From a checkpoint of a small mixture-of-experts model trained on Wikipedia: 851M tokens.
Below are experts of layer 2 (counted from 0) of a mixture-of-experts language model. Rows are named router (the router's row for the expert), gate (a neuron's input weights, with its number), up (a neuron's input weights, with its number) and show model dimensions 0-255. Each number is 200 + 30 x the weight over its row's rms, rounded and kept within 0 to 999.
After each expert's rows: "mostly gets" lists some tokens that are sent to it at least half of the time. This comes from a sample of Wikipedia text that the model never trained on.

# expert 1
router,167,165,229,183,167,214,267,168,230,247,226,227,208,218,168,176,238,233,168,162,225,239,174,207,255,219,185,257,178,160,183,221,231,190,174,178,235,181,228,217,224,171,185,213,229,209,156,158,218,203,218,230,184,167,207,169,211,183,165,208,155,163,231,228,194,177,229,176,242,164,218,198,197,154,217,175,184,256,155,232,233,241,186,233,169,183,237,219,235,194,217,219,155,261,196,216,152,181,165,163,195,216,224,205,157,213,187,241,169,223,243,166,204,231,234,186,214,223,176,230,237,214,136,233,179,174,177,195,164,195,218,198,219,235,173,169,205,187,190,173,151,245,200,243,155,168,189,184,179,154,218,222,231,246,156,229,170,155,227,174,202,144,211,220,139,163,219,235,232,186,175,202,187,249,163,245,221,236,238,162,182,145,248,211,248,207,179,166,178,253,242,200,213,230,224,173,187,169,164,222,171,202,248,160,195,242,181,223,180,204,240,174,232,180,134,247,195,231,242,218,217,192,179,156,185,190,146,178,194,171,175,176,238,235,211,188,179,218,201,160,172,218,185,188,194,222,178,235,169,180,242,200,251,218,216,203
gate8,181,234,194,221,137,208,174,167,183,181,163,183,145,206,179,210,150,150,207,205,221,192,210,196,219,218,237,212,198,224,228,204,190,143,210,194,163,181,245,208,161,224,211,151,242,190,237,228,216,182,186,235,195,259,232,210,198,236,212,221,212,213,210,243,183,177,192,239,177,183,216,224,203,160,210,254,227,141,226,205,216,187,181,207,183,198,300,227,185,203,169,183,200,192,194,184,194,235,249,220,234,222,214,233,225,168,192,199,183,226,197,239,228,190,174,188,185,205,174,219,160,155,192,169,219,239,183,159,236,234,188,172,179,137,251,213,211,227,210,238,203,190,198,180,218,231,210,145,272,174,200,173,199,173,233,161,203,171,216,195,264,179,142,164,208,241,196,213,189,229,194,133,184,239,188,218,191,146,213,183,187,244,193,252,254,202,212,179,221,183,196,171,153,254,214,217,149,219,155,229,188,209,174,222,212,185,155,199,205,194,207,190,218,175,207,174,195,164,167,213,189,186,182,217,218,259,252,211,255,247,151,223,156,204,240,282,215,162,195,290,214,241,196,234,222,167,209,188,186,245,202,220,170,188,205,129
up8,210,210,129,174,237,191,153,247,239,203,228,182,214,220,136,220,150,177,185,194,221,182,214,195,211,157,164,147,197,206,224,263,237,259,165,250,199,200,160,185,233,211,244,215,188,187,192,202,181,230,249,168,151,187,217,245,204,194,197,191,210,243,155,140,185,205,197,204,146,201,154,182,191,230,209,188,213,208,201,166,215,160,268,124,186,185,186,193,190,219,195,199,191,228,212,205,191,265,208,177,208,183,165,230,212,164,226,201,201,164,173,164,208,229,212,207,227,230,179,244,181,157,186,157,232,162,260,230,132,162,240,207,207,220,183,244,124,167,139,214,254,184,205,187,202,228,219,230,176,225,196,195,190,187,221,215,249,194,197,270,159,211,202,181,207,204,180,217,215,195,196,237,214,177,212,201,195,177,201,235,183,178,199,134,199,196,204,194,191,76,189,220,181,217,187,226,214,190,209,165,248,171,244,240,191,206,224,188,200,188,185,222,212,205,190,209,213,142,140,197,180,220,171,169,197,153,214,220,217,199,181,224,226,221,178,169,186,224,192,202,250,197,149,255,223,183,190,152,191,182,239,197,179,157,257,220
mostly gets: ",", " and", " that", "\n", " 19", " which"

# expert 6
router,168,161,229,214,168,245,242,153,211,187,249,240,225,221,184,198,237,220,180,143,218,202,168,211,261,201,178,254,197,141,181,252,254,162,184,188,254,193,212,197,222,186,160,199,250,191,197,173,208,211,197,214,195,186,212,153,232,165,171,190,159,151,205,213,185,167,207,150,218,184,204,186,176,141,245,175,170,214,194,233,237,244,157,201,177,155,194,240,252,178,192,218,150,226,147,227,137,194,164,190,162,183,223,211,189,206,202,232,220,196,218,171,188,250,242,171,260,214,166,235,216,201,165,178,204,203,203,190,230,202,220,224,228,240,146,186,198,219,204,210,153,216,230,219,202,219,180,218,205,162,232,216,235,251,195,244,178,173,225,208,238,156,215,219,123,155,205,203,222,164,194,199,231,263,180,219,204,237,214,165,210,179,218,234,234,171,176,194,151,241,234,195,206,216,238,185,176,140,134,248,147,189,215,182,193,223,191,228,153,249,193,213,220,193,192,206,190,206,223,208,229,175,180,194,182,167,180,158,197,192,185,159,230,234,190,213,166,246,242,169,199,244,209,165,201,172,163,249,189,217,278,205,210,243,201,230
gate7,165,108,188,184,227,221,230,223,177,175,203,191,222,158,237,213,156,203,217,201,263,169,200,217,169,213,169,227,183,177,190,200,193,218,170,194,220,175,197,208,147,239,193,205,250,105,160,219,231,210,153,216,273,167,190,234,237,218,200,255,176,162,181,192,230,211,185,230,208,140,191,178,171,222,212,206,220,190,170,134,281,238,236,180,199,237,169,177,195,179,181,221,202,178,247,257,168,205,201,246,213,210,262,217,184,190,235,192,184,173,229,180,222,230,219,236,189,169,191,184,228,169,211,165,244,206,209,190,199,246,175,221,189,268,169,167,210,205,229,187,201,226,163,186,181,190,198,248,217,216,165,175,170,200,220,202,204,192,234,149,138,171,196,197,186,216,211,207,222,195,258,200,177,158,216,189,266,210,170,186,157,200,207,172,182,185,201,174,220,164,219,194,234,217,208,221,191,174,172,222,207,192,220,181,237,163,221,211,217,320,208,225,224,209,154,219,216,246,232,249,203,203,192,225,216,200,168,160,208,184,230,244,200,195,235,234,179,254,143,235,181,207,173,214,181,215,218,192,159,196,158,189,206,155,262,221
up7,232,154,156,232,188,233,247,170,152,107,199,250,210,226,160,167,202,199,167,179,193,240,190,209,175,154,216,157,176,198,162,222,177,175,197,182,218,227,157,222,180,227,145,164,256,187,210,239,180,194,190,227,215,216,215,267,201,168,214,227,225,231,197,218,181,218,199,183,176,270,227,204,195,157,163,221,194,151,221,233,115,237,191,214,164,224,202,209,174,188,218,179,234,162,155,182,205,188,200,150,189,233,190,257,231,220,149,147,165,215,268,213,205,214,227,169,181,220,190,177,209,225,210,173,155,196,188,252,220,180,205,156,215,170,217,270,218,199,218,185,207,205,233,197,228,223,175,202,171,200,174,212,163,188,174,166,217,179,186,216,225,232,211,198,235,205,188,189,130,246,203,226,216,242,154,227,213,137,156,210,244,174,202,276,237,223,163,230,219,215,274,227,233,157,181,210,178,195,168,222,182,142,175,201,148,203,169,222,167,217,204,184,204,203,170,172,211,186,196,181,209,172,236,191,197,181,265,202,168,200,205,222,196,190,281,219,208,206,201,180,238,186,162,170,178,212,164,214,221,156,204,186,183,222,177,213
mostly gets: " which", " time", "view", "point", "east", " who"

# expert 14
router,154,185,237,159,194,238,237,171,231,206,239,211,217,247,181,182,232,230,145,165,248,210,157,229,236,222,162,232,176,145,169,208,229,156,206,172,214,208,242,205,241,160,178,199,253,220,188,183,241,212,233,255,170,183,186,176,236,170,197,207,183,194,223,233,214,173,257,196,210,192,240,196,214,180,225,181,188,224,148,236,204,260,171,221,193,170,218,232,218,181,226,194,167,238,187,257,182,167,179,165,188,207,232,210,182,209,197,199,171,233,214,184,190,225,243,177,226,217,174,217,238,239,142,250,159,185,193,152,146,215,209,227,219,226,154,211,228,195,202,184,186,263,198,262,187,173,191,172,178,162,228,276,246,219,156,202,182,174,241,164,208,156,218,222,156,144,222,211,212,164,156,224,202,224,155,233,227,225,230,170,188,147,228,243,187,173,188,183,190,222,239,206,212,209,215,148,211,170,179,196,180,200,210,143,231,232,171,234,154,219,214,184,239,185,171,228,167,228,241,199,198,172,188,173,156,165,167,167,231,151,176,165,229,219,212,169,188,253,205,162,188,203,170,158,167,241,174,228,167,189,237,226,220,235,217,239
gate15,202,200,206,156,171,188,227,165,145,195,247,244,189,218,192,221,194,209,180,216,201,223,176,229,216,212,234,201,205,223,162,151,172,226,234,229,197,192,208,153,167,198,205,173,142,163,239,190,186,194,196,231,181,229,201,231,186,165,188,221,236,197,167,272,160,165,263,190,155,186,211,215,253,169,212,163,169,190,171,166,156,172,183,233,174,234,169,227,191,178,178,214,182,236,172,193,192,165,218,225,201,181,171,197,204,234,170,174,198,199,220,201,184,194,227,159,158,200,208,175,186,130,201,257,133,246,239,216,219,232,206,156,168,176,154,178,255,214,182,196,215,240,207,260,267,169,197,169,213,196,216,203,182,206,211,153,153,131,173,197,220,71,196,203,183,185,202,221,205,199,219,186,183,213,215,229,251,158,214,216,190,193,180,158,203,188,173,162,205,255,177,180,195,189,256,183,185,190,212,189,200,231,225,196,219,151,159,211,229,207,180,170,207,171,208,190,234,150,199,215,217,176,144,205,162,220,173,176,139,199,187,204,212,146,268,224,223,169,224,216,261,195,187,210,236,202,182,205,128,215,224,235,159,188,151,194
up15,243,131,208,207,198,196,193,201,190,186,200,214,189,171,229,194,247,205,211,178,204,194,154,214,148,214,217,185,174,222,125,232,199,254,228,163,260,177,135,163,182,166,227,234,216,220,170,181,189,257,163,251,172,210,214,241,180,214,145,216,164,215,256,251,164,201,209,208,242,212,190,216,189,227,222,157,196,204,248,185,186,268,226,168,212,225,185,153,200,236,280,218,169,223,191,180,235,194,204,187,250,123,199,196,177,206,182,224,161,160,202,222,212,143,147,211,187,219,229,196,196,228,169,170,174,190,183,201,173,186,177,237,134,185,205,162,173,273,259,209,189,201,195,230,194,177,220,233,192,244,176,223,162,208,188,177,168,150,214,238,208,193,119,187,203,211,164,213,185,206,204,199,196,195,203,254,253,162,222,189,222,161,139,179,191,231,179,153,240,184,195,258,201,167,171,218,188,195,222,180,202,204,162,207,236,182,206,193,196,165,158,198,198,134,171,210,224,215,166,211,195,181,224,207,192,155,218,170,145,188,207,198,181,181,230,159,179,206,236,127,194,178,197,165,232,244,185,215,155,203,203,230,195,178,194,180
mostly gets: " lo", " me", " Sa", " under", " ca", " ("

# expert 13
router,158,204,216,187,191,221,202,179,256,242,231,204,220,207,181,190,220,228,185,191,232,199,154,215,213,198,160,242,159,144,200,202,254,192,179,205,208,146,216,223,220,166,196,201,218,201,176,137,247,217,186,240,154,182,206,216,286,192,138,203,191,168,227,252,213,148,250,197,200,171,228,206,229,214,258,167,172,186,139,230,232,224,166,194,185,199,254,222,220,160,248,205,168,205,195,236,182,152,153,171,193,178,204,186,156,201,167,248,170,219,211,176,200,228,211,169,235,181,184,269,226,213,208,229,180,181,177,207,159,188,188,226,203,243,172,183,241,165,150,191,184,209,218,264,207,176,200,190,233,217,242,221,222,229,176,180,176,174,205,185,199,120,212,253,150,190,254,216,223,216,197,193,187,230,160,232,221,239,208,191,220,204,210,240,204,146,191,171,145,222,246,211,217,222,231,173,200,169,164,219,176,226,195,155,191,235,188,262,194,184,230,154,205,162,161,234,165,214,235,190,219,175,178,171,173,236,153,167,208,156,134,170,230,205,226,186,141,246,222,213,181,227,165,181,183,223,157,203,162,192,222,237,225,203,226,198
gate4,203,210,181,154,180,228,200,229,183,224,215,231,232,192,177,183,197,227,221,225,185,162,187,205,229,180,194,252,218,182,195,176,162,237,199,199,153,190,153,256,219,155,200,211,186,215,211,179,185,211,221,210,170,202,197,176,201,184,193,191,228,215,237,213,246,200,204,202,179,195,187,217,189,192,214,229,150,158,164,235,196,164,169,202,149,229,258,143,214,170,200,188,155,200,179,220,230,198,228,165,288,238,169,121,191,193,203,250,175,192,202,248,174,186,218,156,197,189,221,243,197,186,210,236,189,173,205,187,221,178,173,198,161,279,193,204,140,257,167,208,205,192,249,193,234,173,190,237,219,206,249,253,263,233,165,214,161,179,205,216,170,175,186,182,187,195,264,151,170,218,246,176,134,241,146,206,222,199,255,228,183,211,204,168,226,211,166,235,228,244,166,174,243,163,214,214,259,221,253,207,241,234,187,265,218,189,172,198,186,174,175,151,235,162,256,235,174,172,255,148,206,198,178,244,209,229,197,228,229,182,146,163,202,156,247,225,176,192,179,190,226,201,189,222,191,207,195,194,198,223,228,221,228,163,237,164
up4,216,198,204,224,217,238,232,205,150,221,250,220,163,175,207,131,194,172,138,188,198,167,210,142,146,232,233,225,197,179,211,214,160,213,219,262,212,131,195,210,200,197,212,167,191,186,187,224,210,227,228,235,228,204,254,187,220,187,209,186,173,184,232,174,167,226,223,216,211,240,171,206,242,195,222,227,198,255,225,161,204,192,213,194,237,221,224,227,194,174,169,170,178,234,210,149,211,227,154,215,174,193,207,146,260,180,229,251,169,190,216,200,142,217,173,191,258,236,188,177,193,184,213,278,195,175,184,219,154,188,190,211,165,174,194,221,303,183,254,161,134,207,247,162,235,242,212,174,145,162,245,194,211,221,256,218,169,201,168,201,184,206,227,207,245,236,189,247,232,205,209,263,224,211,197,209,186,146,162,192,162,226,260,222,179,171,218,160,172,204,207,200,182,180,223,228,169,145,179,176,175,252,231,187,219,185,200,187,199,141,194,199,197,232,203,198,160,202,237,167,160,202,180,233,203,211,174,176,247,229,237,178,233,189,164,229,232,175,159,216,175,188,232,217,229,225,226,154,202,209,212,216,168,189,193,181
mostly gets: " Ar", " Win", " Africa", " organ", "ia", "gan"

# expert 8
router,174,178,228,214,170,200,214,180,205,247,222,235,250,198,170,141,218,259,155,151,209,198,172,228,227,235,152,237,173,141,196,197,216,181,179,147,247,178,255,217,234,201,154,199,227,227,159,161,211,189,201,247,149,157,188,195,256,173,133,228,191,187,257,225,192,176,245,181,197,197,227,214,218,216,238,165,181,219,178,224,204,216,162,219,185,162,254,186,222,183,220,181,182,225,186,234,195,168,190,173,212,193,231,216,127,254,174,257,208,243,240,191,209,223,237,141,230,216,182,243,216,216,188,199,199,175,192,215,186,165,212,184,215,223,171,183,235,197,205,197,169,225,216,258,217,184,164,204,211,178,222,259,229,239,151,228,149,174,190,139,212,169,197,231,186,170,255,230,219,223,197,197,189,235,157,224,200,206,240,172,202,183,201,238,223,169,155,183,172,239,236,196,206,201,236,123,200,204,175,202,178,231,216,179,199,251,145,239,158,182,227,160,210,158,176,186,148,209,254,188,209,176,225,184,182,195,198,174,204,151,145,153,200,216,221,182,165,236,205,156,181,214,183,162,157,195,181,210,152,183,241,228,214,211,222,209
gate2,197,202,220,212,193,168,235,171,191,198,202,226,222,210,239,176,176,289,167,185,162,185,154,226,256,209,135,201,182,197,215,137,200,134,182,182,194,212,221,196,208,198,205,175,184,156,205,116,181,202,214,253,172,208,181,200,193,203,166,241,225,232,293,237,225,185,218,173,184,180,254,197,214,154,180,188,221,205,179,137,195,195,232,183,176,231,207,236,212,234,182,199,211,233,242,230,186,222,173,228,235,228,229,224,213,177,201,212,201,154,201,240,191,190,199,189,203,251,202,226,159,211,161,215,161,179,177,199,178,203,161,233,280,134,236,203,130,170,129,176,147,185,186,202,180,164,180,169,175,180,208,224,198,198,190,189,219,185,199,146,168,163,204,218,201,189,172,238,187,190,201,178,169,248,163,205,175,215,195,178,232,234,201,183,203,169,216,165,240,176,165,231,145,163,248,191,181,209,196,197,188,164,192,229,217,251,188,201,158,167,225,151,170,196,196,219,250,207,244,163,238,146,205,202,192,239,209,198,198,221,188,218,193,222,231,181,150,252,187,167,255,194,225,116,160,220,189,206,194,234,207,239,185,144,212,198
up2,230,193,202,184,197,223,188,203,214,221,178,196,176,217,215,210,192,153,190,214,213,211,210,186,200,192,197,204,186,216,199,238,149,224,213,296,207,211,223,189,170,139,189,199,192,212,201,229,226,195,159,132,197,187,236,199,185,252,269,152,205,155,149,187,155,170,207,235,242,155,182,202,219,204,234,205,227,192,190,235,242,215,139,210,193,179,173,189,254,129,199,271,174,196,147,220,225,294,258,221,198,173,177,160,185,185,186,233,210,154,160,201,202,180,164,183,241,190,177,162,250,157,183,188,206,221,210,181,208,202,260,194,195,259,197,221,219,214,264,185,182,193,183,193,236,226,185,190,256,183,249,198,215,287,220,214,177,149,200,266,209,210,218,224,214,240,242,179,195,207,241,235,218,172,248,184,184,228,239,203,179,183,167,182,171,221,198,238,236,244,203,167,207,238,189,189,219,209,151,197,160,233,196,202,179,181,253,223,229,204,221,238,207,202,238,240,163,216,213,211,202,226,156,186,223,166,179,151,164,217,227,189,208,188,169,258,225,212,228,220,226,209,180,263,195,181,227,184,196,212,182,179,239,264,218,198
mostly gets: "---|---|---|---|", " win", " main", " play", " song", "On"

# expert 7
router,186,181,233,201,193,225,251,173,216,233,257,219,216,245,145,137,221,208,162,168,239,210,160,211,218,233,173,238,179,154,167,231,245,200,179,174,245,192,222,223,240,169,177,215,233,235,186,166,211,194,219,220,163,168,201,161,239,164,156,215,174,173,243,220,172,152,219,196,222,168,226,205,207,182,232,186,197,215,194,235,223,228,178,224,162,188,244,245,213,175,210,219,161,247,180,232,180,187,143,185,190,204,219,224,169,241,182,248,193,231,235,197,222,232,237,177,243,226,190,233,229,203,170,206,190,205,169,176,177,182,209,210,234,254,166,171,247,184,201,173,149,223,221,259,152,177,194,202,204,166,224,223,255,224,173,198,155,162,239,174,188,173,190,225,185,147,217,223,228,185,172,218,192,235,165,225,206,251,261,160,173,183,217,266,223,153,136,152,171,230,250,214,214,200,217,201,177,207,143,234,188,226,213,170,198,242,184,238,172,213,235,178,226,183,173,262,181,232,254,213,231,182,169,173,193,181,155,188,217,151,203,178,233,243,212,193,167,241,204,161,196,207,190,152,171,209,193,241,165,156,234,225,244,218,208,229
gate9,223,201,188,219,201,175,150,186,184,176,200,209,182,164,231,226,166,172,220,181,198,204,200,219,230,189,164,233,194,203,159,165,171,200,161,209,221,204,120,179,247,222,185,191,231,241,204,185,191,220,204,186,164,254,228,238,236,210,206,190,243,149,198,178,191,222,173,197,171,156,170,211,174,175,213,193,212,173,199,141,224,207,147,223,183,153,209,213,183,175,189,184,165,158,174,205,168,171,211,218,172,211,281,171,207,222,219,200,221,196,214,205,226,226,181,202,234,172,165,223,190,187,160,162,165,165,216,152,197,195,203,160,194,246,203,220,190,223,170,147,164,229,127,216,254,178,154,208,230,233,205,194,216,192,201,172,241,171,200,269,151,203,161,123,198,182,248,205,153,189,212,228,245,178,197,231,200,190,164,197,228,207,234,250,232,191,232,259,191,188,240,136,200,178,252,181,193,192,205,269,216,177,223,229,191,194,109,196,190,232,203,209,226,166,191,260,184,196,205,244,210,199,253,201,192,203,217,91,237,157,184,163,212,260,205,193,224,237,215,213,189,208,134,226,208,169,190,180,158,215,192,161,182,220,178,184
up9,169,203,220,195,180,189,277,121,195,192,143,180,218,192,261,191,214,239,171,157,166,169,242,181,139,173,200,205,213,225,221,190,196,208,143,163,276,185,240,238,186,235,210,177,161,296,202,190,179,235,188,234,170,195,197,239,180,175,202,185,191,153,209,167,191,206,204,173,193,250,195,200,226,159,221,284,196,213,199,174,199,185,210,231,194,245,191,195,205,198,209,208,200,222,180,218,191,191,187,201,217,228,241,192,203,205,200,193,215,158,246,221,240,154,226,214,177,157,223,234,188,225,202,142,197,227,211,198,248,206,186,194,231,208,209,209,190,202,203,253,198,140,162,168,205,280,163,219,194,157,140,191,208,219,189,212,189,204,192,154,205,233,195,207,208,202,170,199,230,217,207,222,170,220,143,182,124,172,235,192,165,274,218,231,236,203,116,194,215,240,208,228,175,200,228,167,184,218,187,185,182,278,189,230,156,195,223,237,178,157,176,239,204,223,162,175,179,233,189,223,179,169,200,273,181,191,206,264,183,159,210,198,164,216,220,210,164,190,189,150,191,171,229,197,243,184,229,236,209,203,213,237,221,186,202,214
mostly gets: "-", " its", " by", " their", " the", ")."

# expert 2
router,206,178,249,217,147,237,207,163,228,251,241,230,202,223,151,169,218,222,135,135,222,175,183,212,195,190,187,261,193,154,175,176,218,171,216,177,237,163,222,235,221,163,169,217,232,232,148,155,222,245,215,214,185,142,190,176,222,196,148,212,155,157,212,219,170,151,231,177,221,180,200,213,205,163,240,176,179,195,164,225,197,217,190,236,198,169,210,242,250,172,195,222,188,211,174,228,193,180,187,186,181,189,256,235,167,207,199,237,178,206,213,180,209,200,212,163,243,191,179,209,214,221,205,195,196,228,204,205,207,220,228,187,237,211,184,166,235,177,200,182,141,199,252,245,189,197,153,184,169,145,225,215,203,230,182,228,176,158,218,203,235,166,172,232,156,168,240,203,238,195,186,191,174,243,157,196,226,292,254,169,179,171,210,230,229,146,138,176,163,268,221,209,218,232,194,199,190,195,158,243,189,240,211,169,226,228,175,235,163,242,217,171,240,176,166,219,183,254,266,198,215,196,216,175,185,227,147,147,191,196,204,174,208,227,233,195,175,224,193,181,190,237,219,175,175,222,161,184,164,210,263,194,225,226,215,256
gate2,196,217,186,196,188,216,248,171,235,189,165,173,227,204,189,156,136,166,175,202,182,192,180,208,160,161,164,242,170,175,192,229,191,166,223,205,188,255,241,214,188,176,224,234,146,248,191,205,148,221,177,201,185,162,201,209,224,200,216,134,202,233,216,146,159,215,223,165,225,160,207,166,213,193,205,184,160,220,187,232,177,215,187,171,230,169,223,197,263,231,179,227,249,197,163,202,200,152,225,186,226,210,267,199,208,191,188,229,178,179,177,173,166,175,215,176,192,196,177,168,183,157,236,232,264,210,205,236,241,197,189,227,202,193,184,268,186,256,214,258,195,210,232,230,253,198,216,155,127,165,217,246,190,205,189,237,211,232,260,166,210,149,202,227,196,209,206,123,209,151,161,184,177,248,198,266,182,195,172,142,194,187,173,240,226,212,211,236,226,156,250,176,179,162,169,202,179,193,192,243,190,202,223,180,193,237,165,194,200,232,223,178,191,169,194,197,171,197,197,227,200,189,192,215,186,153,256,177,250,245,218,234,203,248,217,216,200,174,154,209,258,203,250,154,190,175,230,183,210,242,206,247,140,192,230,216
up2,218,125,184,205,221,252,248,178,162,211,211,206,203,217,144,226,194,209,248,177,171,208,177,181,256,209,182,200,185,198,229,217,174,141,192,180,213,214,133,243,189,232,202,216,204,225,113,226,146,256,163,241,250,200,171,182,257,234,204,236,195,228,205,215,195,202,160,180,171,249,244,226,192,183,164,265,266,208,201,268,228,187,179,178,211,183,249,167,229,195,192,211,204,189,228,224,213,201,182,226,186,248,142,148,204,187,159,140,192,265,178,175,217,223,176,199,222,203,180,195,189,165,206,179,232,237,245,187,215,232,228,203,211,208,230,197,149,223,209,246,174,217,185,220,206,180,168,208,214,231,205,156,240,205,159,188,207,223,205,218,178,233,248,205,181,157,201,195,202,190,209,154,205,182,232,158,208,194,196,259,209,189,166,201,225,205,174,194,235,224,152,184,230,152,222,178,197,215,217,173,151,140,163,244,246,218,191,217,137,205,207,190,202,238,237,209,200,191,224,223,173,167,238,216,203,193,173,206,172,221,167,241,171,250,171,254,188,211,232,159,231,223,236,147,256,165,180,247,213,191,173,201,192,235,174,200
mostly gets: " been", " were", " its", " was", "|", " had"

# expert 0
router,170,192,210,172,193,251,215,167,241,225,252,200,218,230,179,174,200,222,193,187,214,204,163,192,254,191,194,220,184,133,157,228,255,145,181,187,238,197,222,195,218,188,206,208,216,208,192,150,243,212,221,224,171,168,187,161,244,176,167,216,177,172,203,223,188,159,202,177,233,184,194,208,194,159,282,193,179,243,172,196,214,274,180,202,164,180,250,228,241,199,204,218,179,231,194,239,117,161,136,179,169,207,216,221,207,212,195,218,189,188,209,143,215,230,219,145,214,189,154,215,240,213,165,187,203,190,180,182,221,194,274,235,252,232,159,205,202,189,185,188,170,220,213,240,144,178,163,175,238,173,213,198,205,228,195,215,191,135,205,196,214,170,216,208,132,174,211,235,228,187,169,199,205,224,177,204,225,272,252,182,154,179,246,215,265,181,171,176,175,196,240,225,190,234,244,194,192,196,129,220,164,203,257,179,212,240,195,251,134,277,223,201,187,175,161,234,184,218,215,192,195,190,207,175,175,200,166,172,223,196,156,185,207,250,198,193,179,197,197,151,188,225,173,170,169,193,184,227,164,164,230,189,215,245,186,199
gate7,193,241,246,187,155,222,193,198,202,171,248,197,178,158,161,223,158,153,215,218,176,201,194,328,161,181,171,186,161,213,185,286,193,194,198,164,187,210,217,209,218,229,178,232,189,185,229,184,213,197,195,223,237,190,225,225,209,214,204,167,179,230,219,220,285,165,180,247,216,205,201,215,223,184,187,115,190,195,205,198,172,233,192,160,188,211,217,176,185,231,139,161,256,192,190,186,197,168,235,201,184,154,167,243,206,185,182,246,190,226,216,142,192,200,177,211,246,159,195,182,189,206,214,171,185,223,213,203,170,269,203,146,174,253,222,210,194,220,188,209,206,228,201,231,216,194,180,195,151,158,208,181,215,175,228,240,185,188,227,260,156,158,247,194,161,170,194,194,182,128,161,189,217,204,200,182,191,238,191,162,216,220,183,239,254,189,203,194,166,189,221,227,184,198,147,210,172,180,210,199,179,280,259,189,191,238,221,227,262,236,204,213,184,241,244,216,151,208,197,133,145,205,208,206,210,172,188,246,201,148,170,195,184,187,192,203,169,195,185,168,207,212,212,197,185,178,197,136,145,214,200,178,167,183,206,165
up7,271,198,246,211,194,173,162,239,185,209,238,235,234,166,226,225,197,196,203,200,216,225,162,160,202,190,179,209,156,192,157,238,161,183,238,222,210,230,129,144,191,194,205,210,220,212,175,241,218,201,195,205,188,251,221,233,190,192,181,254,157,213,201,212,216,162,211,140,197,184,148,222,207,196,221,161,176,189,199,212,137,162,170,186,204,213,164,202,229,235,182,191,176,211,234,166,183,147,141,173,152,164,216,183,158,173,169,226,162,248,141,192,217,199,192,202,188,167,231,191,141,204,222,232,220,212,210,197,226,204,160,160,159,183,255,235,228,191,203,248,164,170,216,191,250,206,192,261,167,175,202,182,216,200,226,260,198,237,193,249,244,178,162,201,215,166,257,189,165,181,174,228,229,177,218,220,257,207,201,210,292,247,208,198,208,195,184,220,196,198,183,177,208,184,251,211,213,190,233,227,272,229,231,249,179,179,217,204,223,227,204,224,188,191,176,199,198,227,196,157,173,184,282,192,183,158,178,165,122,176,262,169,201,158,219,203,223,171,212,242,199,205,197,229,199,207,205,128,200,209,185,192,166,176,220,215
mostly gets: "ies", "ers", " York", "ations", "ally", "ization"

# expert 4
router,137,162,209,160,202,225,218,213,206,242,234,223,239,229,181,154,222,236,208,162,243,192,167,232,237,211,178,246,186,165,155,205,237,177,170,196,207,168,201,239,222,189,177,217,233,198,190,167,218,181,220,243,203,184,160,184,254,193,167,233,144,173,224,215,196,180,211,183,206,195,235,177,221,195,249,224,150,240,166,163,194,224,184,218,163,183,272,223,232,179,240,212,193,193,185,245,202,184,163,175,201,211,224,214,171,236,152,236,161,175,246,172,200,222,228,158,245,213,200,240,228,200,165,216,196,156,150,240,152,188,224,207,239,213,158,192,221,184,181,175,195,226,212,241,158,150,217,210,230,210,241,234,230,275,174,232,176,180,232,204,192,173,201,246,138,194,235,240,194,174,174,220,182,229,147,220,245,220,233,160,154,193,209,211,209,178,180,177,217,177,259,211,228,210,234,181,179,189,177,239,192,221,216,153,217,177,149,221,173,221,239,147,226,165,177,216,143,208,233,221,218,194,135,160,194,194,152,158,176,197,152,171,206,237,218,118,197,240,217,177,188,207,159,158,182,210,183,225,154,154,215,211,218,215,208,222
gate8,175,206,239,254,200,216,148,216,185,200,239,274,181,223,180,179,226,156,220,191,170,164,197,228,250,182,199,203,147,225,147,212,205,261,204,192,231,201,203,193,234,208,188,260,225,175,182,188,203,211,188,203,166,203,189,168,205,244,242,187,190,212,195,222,165,190,243,204,186,200,174,171,181,211,237,202,234,175,158,160,198,213,188,133,233,216,155,220,220,140,200,133,77,191,203,172,152,153,140,205,222,208,168,246,179,210,174,171,189,196,243,214,162,168,229,181,184,273,204,210,175,193,218,214,272,178,212,185,178,269,194,230,185,248,168,198,182,184,199,194,225,233,200,202,232,173,200,236,221,194,224,235,239,185,185,208,222,196,170,232,213,214,228,179,187,195,242,201,189,216,216,203,194,204,248,225,216,174,190,228,179,202,199,184,195,159,275,197,210,225,166,218,172,185,224,150,182,223,175,223,240,263,271,135,228,181,168,230,157,192,215,187,191,199,214,160,168,218,248,164,253,192,224,202,247,197,200,204,162,162,162,217,182,194,214,165,198,171,260,227,179,224,202,170,168,166,196,214,194,200,254,158,216,204,199,178
up8,171,209,212,222,229,231,236,253,175,193,172,184,207,178,224,217,190,228,192,166,188,182,211,208,196,209,184,202,214,201,216,207,187,179,188,198,257,191,181,211,110,232,177,186,181,197,217,214,180,205,226,193,188,166,226,245,199,194,205,192,152,226,200,187,163,219,203,175,194,224,196,164,204,187,192,176,160,276,147,176,210,187,185,179,227,205,209,121,240,182,210,176,244,218,206,182,154,219,220,228,201,200,169,203,233,217,154,198,195,194,189,235,200,235,171,192,188,234,220,155,153,197,189,156,216,275,206,183,171,241,185,193,151,221,171,182,255,216,219,235,194,221,202,189,206,187,268,251,156,207,188,263,198,161,267,241,224,230,207,213,194,187,244,194,182,207,151,206,178,166,220,234,153,226,160,201,112,166,166,221,167,205,197,147,232,239,243,201,223,201,219,261,231,261,166,174,251,171,194,224,187,220,183,175,232,212,214,171,155,188,182,170,192,167,216,178,186,196,188,160,234,185,183,272,201,210,285,225,164,161,197,154,236,198,248,206,193,173,177,173,244,199,193,149,291,217,227,191,248,190,227,211,241,188,183,198
mostly gets: " Su", "r", " R", " J", " At", " Mu"